{"n_experts": 32, "d_expert": 176, "train_tokens": 283300000}
Below are experts of layer 5 (counted from 0) of a mixture-of-experts language model. Rows are named router (the router's row for the expert), up (a neuron's input weights, with its number), down (a neuron's output weights, with its number) and show model dimensions 256-383. Each number is 500 + 50 x the weight over its row's rms, rounded and kept within 0 to 999. Numbers have three digits each.
After each expert's rows: a language model's description of what the expert responds to; "gets" lists some tokens that make up at least twice as much of what it gets as of all text. This comes from a sample of Wikipedia text that the model never trained on. Tokens count by the router's weight.

# expert 25
router:564525426481545541446440574565470531463466585538578484539530507545543505511541507434472571498479517562557549554532496446479428484526507523439498555435482504455579574569485492464479534552457481579484520471510470593617447514486520585574556469439506521485493466430431440487528593486529425473531565431469518606450472491505542490515463550533516540534482474497500547514442507400573492443607
up0:487533481579502510492475510508485533502538538404574487495506614522592463417511510560451480464527508566513497424492464468545409487499559463517574447528500428505503476593570383497573608541537384494425497490489526505543495467489568564581585496493570497436528524444507466547506492551502442461464609424497447527433550467576439474545461478457472514439479492484531536527510537433528438500565
down0:525503473414528429503426471526493536475520441461432460583555454531461483526388494585583517539512419449515442553471486585433482466552504499572486502375492513585534583527436468477515539503452486487447466507516528518442443531503551522442533508473517510531480427529450458445523520484505508634431500488496500520553550520500480456530528543463519463603576493518510426533481484518512459499411
What it handles: Coordinating and, or, but and subject pronouns he, it, who that open a new clause or list item in running prose.
gets: " and", " he", " or", " it", " He", " but"

# expert 22
router:585496510497502415444522531525501561454461547508484572540515515540464474456544451464498450535486535503468581549498590511497391466524526513531387527423351557526562520519517599537507490570597500520442479508450482611568528425622517501594538496457414589537486528528468461503412482474471467534496476519507507449427439596495499489433532470496450500533467465475463528515426494492539519365585
up0:518504464471536399479547479465567498466507552479552510489470531432544519590487483548466538506539580498535440450517421507390513488468559533569472518559379475469524496553432458634512525506493470471539501535409460555564552488470435520424422460578548588479443488495404543471545482506358527531434601463448531428503424508513451466419555575480541567579508513482509493545552515516524522419519
down0:605409559501511552393435558491450486530506532525475590546459614554548510455444548550517405491445522592515456534515614512515454577557441403461477461556534552518474535499467472422556473506492399489502643474553583471430504498610504528479533472555492431482490524599470585538535479542495554541530459525554522573464552429471490428436467607467475548469446438523558590470379505536423550526542
What it handles: Commas after place names, dates and clauses, as in Saint Louis, MO and 22 July 1960, plus pipes after names in tables.
gets: ",", " |", "),", ";", "|", " –"

# expert 8
router:646554421622567459466536491508459480455387532533481549626449597568454545564496526480465550463434553488565613513536539498493506459445410570568447539500508491429494573525461547490482476595489486556386500603515434502561515501561503526492539444472429514501514467520453452563313516545391468467566568490472472472447482506495519449449505512486513518557519511453482582470466528573511442449506
up0:570465541487439421482528424447468530537520482450479497466542470411527525548564572428508511538499506456454457557534474532512483422512591513384404500489425513509586446552542479517564450495590509466502545494456605428542503491461479524462457523458529464469562535500510435395504567480508384560495492489513572538533549583514441541441497497484492528515442518501522534493446464531506573648465
down0:491406548544477513505431509368495522440516435566573460505509475488459522387467464504446513532543465539469553496454443520417528452552500503494522439479472507539517560441566514494411477473417458383574526562412535563496589558489537526623537544474482528500480431600492512562476473446508600489572510562453453405534520593457533499512531520513391457496450466506482433438389487499565499461418
What it handles: Line breaks after sentence-final periods before headings, table rows or new paragraphs, plus heading markers like == and years ending citations.
gets: "\n", ".", " (", "==", "===", "—"

# expert 30
router:491488511524503513493495503510529483454547569544468579510450449491520614508665443451542427511467544489477491465530578467507380503588479493579435464557425445507595549509421502537484505525566490561491555584523445526447553449477473478458533489469508508443544482572454460528513557509470536475572548486482510537404460608454508537441417598513508459500523507506517488480472606516505464467481
up0:525387511539513440397509533480447477547464477526480446481439470446555545527484579462496479555524553494500392490428508475419419446484476486469482475434537438479458516513486503628559462556560485574471516444426545530510620492492505516445497456504451486460537459492491393490525486513471549606529550422565531545475421534450535565501512525516447452530509564552500579671516535462547505590397
down0:385495488468460437520455441448486545509427489398505475534516546543399549606438571660560540393507461558506523596532482508466504456508419446499520451569527446483493492633566455530510626445550530408484530544635478479504575446477465557566557442466491486492519572557429486548492456464565478386485504490443543488535490564499525476521483557481554462420537459456554559571469527509504501515488
What it handles: Short vowel-final pieces in non-English names and words, such as a, o, ia, na, ka, in Mesa, Nowa, HaShikma.
gets: "a", "o", "e", "i", "ia", "na"

# expert 1
router:517456511570506541455496511512474609445475597498578569515375498577448479462567375447543544497462552570540570464485583523471525484492468481604477500600421524443524482437533564530473497506490504472435539501455465594532469491556563500540578381449539502494498518513442501516473617494422419504489517522572555442453462552523545522402400541532499458537462503415486598404447550482553464483539
up0:570578388537451477467502449485482497554543557483509474508530518526506500482495490531452614609486606503504452550547511450544467534488475507483493458514470551615483584548542534480472537524438543418512552484514569524558543426532532399549519572485469557473538501401498489581454477484539472504506479551516524515521508415514410424499412568554497521602562389581473550661600511462513416474442
down0:445417520455511560540558499476491500480592449463568478510533489486422555557570520502463613513523569507525495418541425532449657526453448430628505500653567422457534517469491503585561457386475528464503530469491436531596506480593615402587495366524544461521434433466542523462468468512594473499442535463470457447392493474453405403509505492494551417502482490467512552623540413533468368497457
What it handles: Closing parentheses, quote marks, apostrophes and heading equals signs ending a span, as in (mouse), album's, == Discography ==.
gets: ")", "\"", "'", " =", "),", "}"

# expert 5
router:529518544545454544464521533445545583471433540540507579504479502555570507518495482478518376513421464582512520505490559515448440532508512472486453510560382581485559502523542504457496471517527452560491516524498460517594505485569524531600563525461459467448525555395504451491399501515470445528553463543455613455469480571514514563403531508502433466495464492486483555475360564459467514480527
up0:497501411505505479590510557492559520500568535448528511498488535489506518538539532405448496478524553486536458550534507565503527528442526445470429493527503609513432520413471508524462565520479427380436514433565527477529568478440632466508539510587584486407434502507518472433489532538541559568534548512459433549573507472543510483499502617479570464491519500507425561456532414482566537453509
down0:484464527469525480657491483556531532570400567535450536416518502484428522460442561473579628537470466582484538522373454468414506492498509437510467482599495478491490555476572450455522478471478503457407465513480467537431484515526547542551504539389529469575496535506494471483494455445526461523472568570539491551454470482524530555532405528598605482490524564558507534526512483510533543395495
What it handles: Commas, semicolons and closing brackets in bibliographies and lists, especially after publisher or journal names, such as Press, ISBN, et al.
gets: ",", " of", " and", ";", ")", " –"

# expert 24
router:540537443520514456476484453488616502477443476427565510516396581550564466602564489501574454491462537508491527569518462518580504494436424541474489588516458490526504496513463533504480511562546519501456591554462561556534512461452563484584582526414526630428577452451517359458525546501478537591477550455587575495489406527488444576506454423454472485446517479576490479465460544447498427476497
up0:404509507593532470478469562534532569508495472468513446376516531494559529453431565539408472530539484483485411484476445479499509470467528416675448509464471507502504501487557474529545502474523544552522605520500541524473518461454555431483532427515535549426503586498539512488490483527523538553460493434538390603651505527501492517483537483484497500478449451442473514546499449475488488532456
down0:484487589531486416461572502555533555492425521511412503487466511474514464433487528492505482501487483545494529554500522549531512455470578511552561558587575430522508499539621498503579504464630535526608412514519484587467429431563536464541470455556421561559476587446470535579501544509549551432553428514577453540501532428436451450482510554490563433559517459465501496520489453541520512541492
What it handles: Prepositions and verb particles following a verb or noun, such as of, in, under, up, out, into, during.
gets: " of", " in", " for", "ing", " on", " to"

# expert 18
router:544510501499585587477485502495495575450405609560526520514488453562460499464444466521477552585476542444487602617561520478585498525545396497542513606449492568480567506516492560416625510514550572498443490515435446507530521490619462562572478469474473441499535536552453467534466497412362524555508610563500661417447438480509559567509450560473481458501402460503444589454482522414507456527525
up0:446494470517475540505439499589506479490598526538386565585583422429468513579589518511491514369450501511453416472487475415512529567469533482445448458463498499445510509460373579610520422481587521505498470455520488525574567534524488528433579461547537494617550521468511527443509489488452546471456599427492480430535520544504535475480489479553491421544561502549505524501553452500545408564552
down0:429551535458487443455442516485486518502484471564465500444562506517526493425529513484432447563430548499545579486486580555570497458434576461488492487474524533599468473418506529459491445559496537559483581470560536537558545412452573466495478414423409581619401494392514488434559525516511503564486559476559548445444485544488516443515448544587495480446617502442473535535504523455572565550392
What it handles: Pipe separators in tables, especially election results, plus election words like votes, election, Republican, Democratic, Assembly.
gets: " |", " ", "|", " for", " Republican", " Democratic"

# expert 11
router:530509482575530543456516483525416497490518460508554592536512520491491516500557577515536462490395574494498516547575573452585469538440503483495447451543534430460517556466408436513442538569520496627526546477554562529451483569536477505529501439454453544457576461508399428473490501518477484492605589453598492542490459592503553382425427454468523534416473461537493545438453560495470463449500
up0:494500545545583543433462511539498495401499494459524464495577554575429492457496454494484513473500563485543494523584486534393540480556561626535473467479555529513471476485545441478537459515529460526510573489591505587419554480436520523509469475485516455407515459443515428534536471500529489522610473589506581559502459509556486494517527468508486614550494536502490444485527561415539564499505
down0:487476606529477452488577414380476523429454458584540512502565520462369487532516494482533577555452432526455561597607511628459511481456427445572376517534563503422426509507551523436508531538505472531449598542541581534529527486451370527367611547513506479378470548398477528456562474445525515531527487476564447422464518461411502507473463523486412445556475477580490561483421434548522447468451
What it handles: Word-final or middle pieces of proper names and rare words, such as -ton, -ley, -ker, -nd in Caithness, Cavendish.
gets: "er", "th", "s", "y", "t", "st"

# expert 7
router:533578461523468495545519505603484519486501615571577475499489472560531567417614549473547541470433548500463574574488505464499504530451532565423521498457515457531550522405462531466504446457478546505415447539524536605596490502580496560473508465489545559361531447500535452435518627510517513515545560565522489580459469500470568411508511527431521441570491473550492536413502556493506545423555
up0:511529527536518465475496489423517466418503467414488514577554474559453504502494499419477534516562573541538485498561469474540518486477512560442515456527552522476533495431519461446520494459439421603560365385613552426523544534484478504551498491434617424494500507501547557538486484487560546551626480531451487446429473484454509526454447581392502527409482516573497507509503450503447471530585
down0:550486535504603588435527546461502540471470412478405416441449352454458546476501477397515516538516490541510524402481525481434568517490531541514491464502400585509549600547403590541515542531471541528450574437476420615544478478590496487550564529450446480424518591445496418500527478571565660482518530454506531497522337528511560537537553497475538518472556527468505515400516531522554532559602
What it handles: Infinitive to, not, and modals after a subject or did, as in summoned to, did not, can't, may be, could write.
gets: " to", " not", " would", " also", " can", " he"

# expert 4
router:534493456545521420441498601474529591439472566475510544563509549568478519516442474407461500594422573536463527537529592493531372504519497477557531560414491500433576558519490458442574525520594520491364529496450570556581440416513556502572549510460520529473469532548451438450463513555524535548477551527490519470445473567482499487453581528410504441477541487484489578437469572530598555475662
up0:451668482529467537445584461438506502486480469481447550494485521572458540644479568457456489541452516523410518484494366536532459555542522453543420479520461445510524536457539518394550502611521545538450478449486468509441409471477446564516554455479510487558595529528376570529480531494487495514482546586528472522411519503497530571461597490500491476402549521505487439539506529556482525479554
down0:431496388535468490552509621500535593382548576578535524492503450510498499534325511469468508429505483487580530411538533444438542416466469513473562498571466532601548471484407511492467481442546605483545493451429532447432477527457502526414454572495447548525499468471571519492562521562471503440471458487553585520530415487509497490507471468502476539488459548490503537509542550615562414428493
What it handles: Pipe and semicolon separators between numbers in sports tables and score lists, such as | 0 | 0 |, 1R; BAR, Pld | W | D.
gets: " |", ";", " 0", "/", " /", " 0;"

# expert 3
router:529545454505540487451473524516537495525476556575610629464492440514460524607556503417530473541493521540437544548478546457501498568445503471496405449560416529454614546503422495577521587482548550520483449600403503525462466498558539562621508511472508512404505445488464419486446499541468470497463607436471631446476472565516520545429532509554446452438470545532467549431460492410553447455534
up0:540454555543618530489436534567564526484392486519603463499407502506598553426514604422539463460567545519459579555439479466578519394453415473432443493509610485491527450447506515572430480539478578400459531522533569562529461480491433526537578515517595425479430523518447470561468496386476513456486503531403505436456505512552511483543443502487539513542555456478429514469553540467469507545492
down0:573531510465530509468488423596543511502561480460485481424471497494502512492493590409445418524536526480485504479466473509555505500574508421486551507553525441398540526496552555545535428461417513571460453535414577482515522580488642578430515440594574499508482420524526557535491489429512603457463560500503474484477457487422391453556513557548539495503459509417454548577504479529603491395532
What it handles: Past participles and suffix "ed" after was/is/were, especially naming or describing verbs like called, known, named, used, built.
gets: "ed", "d", "or", " used", " called", " known"

# expert 6
router:565532483644605475504503524546557483497448621547499504566464500582564517482586436524542489575455551514514501488511659410456499493497549509527490473493424450568517552528472603544505440503511554516463488517507407553569504440533490447627540528445558520467492498494435467474375522446467460468430480526607550560468505452536514498424532471453498513531539548434515533417474516446513453422568
up0:588457551482503510499460460536528614551534495453522536525524547517489467500506471549525447564513470536512495509489453529559415477429410485541514496543410473464415529571519546473465562494571517552572468537457514563534436395465485487537470407505551487521438437481527469540510583554430663551519529520498420415550539551539467548431487537558523517456524493456491535466498520494554487350477
down0:521531398517521496458472518486524453434561485511612490468520485455474624514514524594473481517467510518568596440462460537447422541515542526493513432508469521490439462484519489473479499431481587518474546489472487488501533525502527485513486493514603529503472620526498482476510539481511528462460369562428519523507588412520498538455495417604542499601395585482544560458547449562566526521539
What it handles: Opening parentheses before ages or native scripts in bio infoboxes, line breaks, colons, Thai bytes, coordinate letters like N/W, "born".
gets: " (", ":", "N", ";", "W", "age"

# expert 27
router:580565548559566457429550545542515470531397541520532532578496529532636466572475573513568544550462539515559492519503493502492503484547473600447495500500363479519555537482512563541561568503526528484465481508497413530585480581484422514526535495409449626479490446508463437545496549566520472503529555483500500495452495509505552566476467400504452502578493431446483508433443513541488452481518
up0:504500522446564460464404563559547504429594451523593461553484456563564482530475533407523472469506435543452584529491498528466492499510546515612525533535520441452446578451434374499644460505513513488554462479497515613521487437502533538454565528468493520494409503503403451466509485464423536461490522487563567452516495449530611376427467521482546595517599562489585424470506515606457470480432
down0:445483497485471459482490474363441421526417535455530472543531474481474553525402442477497444532474367497543456497452453428501413522468397480486416423559600558461518510519507580429421578468528524517421499572431502540529487538452448408471445449415506450403514460531493520574481484454532520566500489499492499559538529569471506429528422485454472386526546591472528500554603524484486399450469
What it handles: Sentence-final periods and clause-linking words after a phrase, such as by, as, with, which, when, "so as to".
gets: ".", " by", " as", " with", " that", ","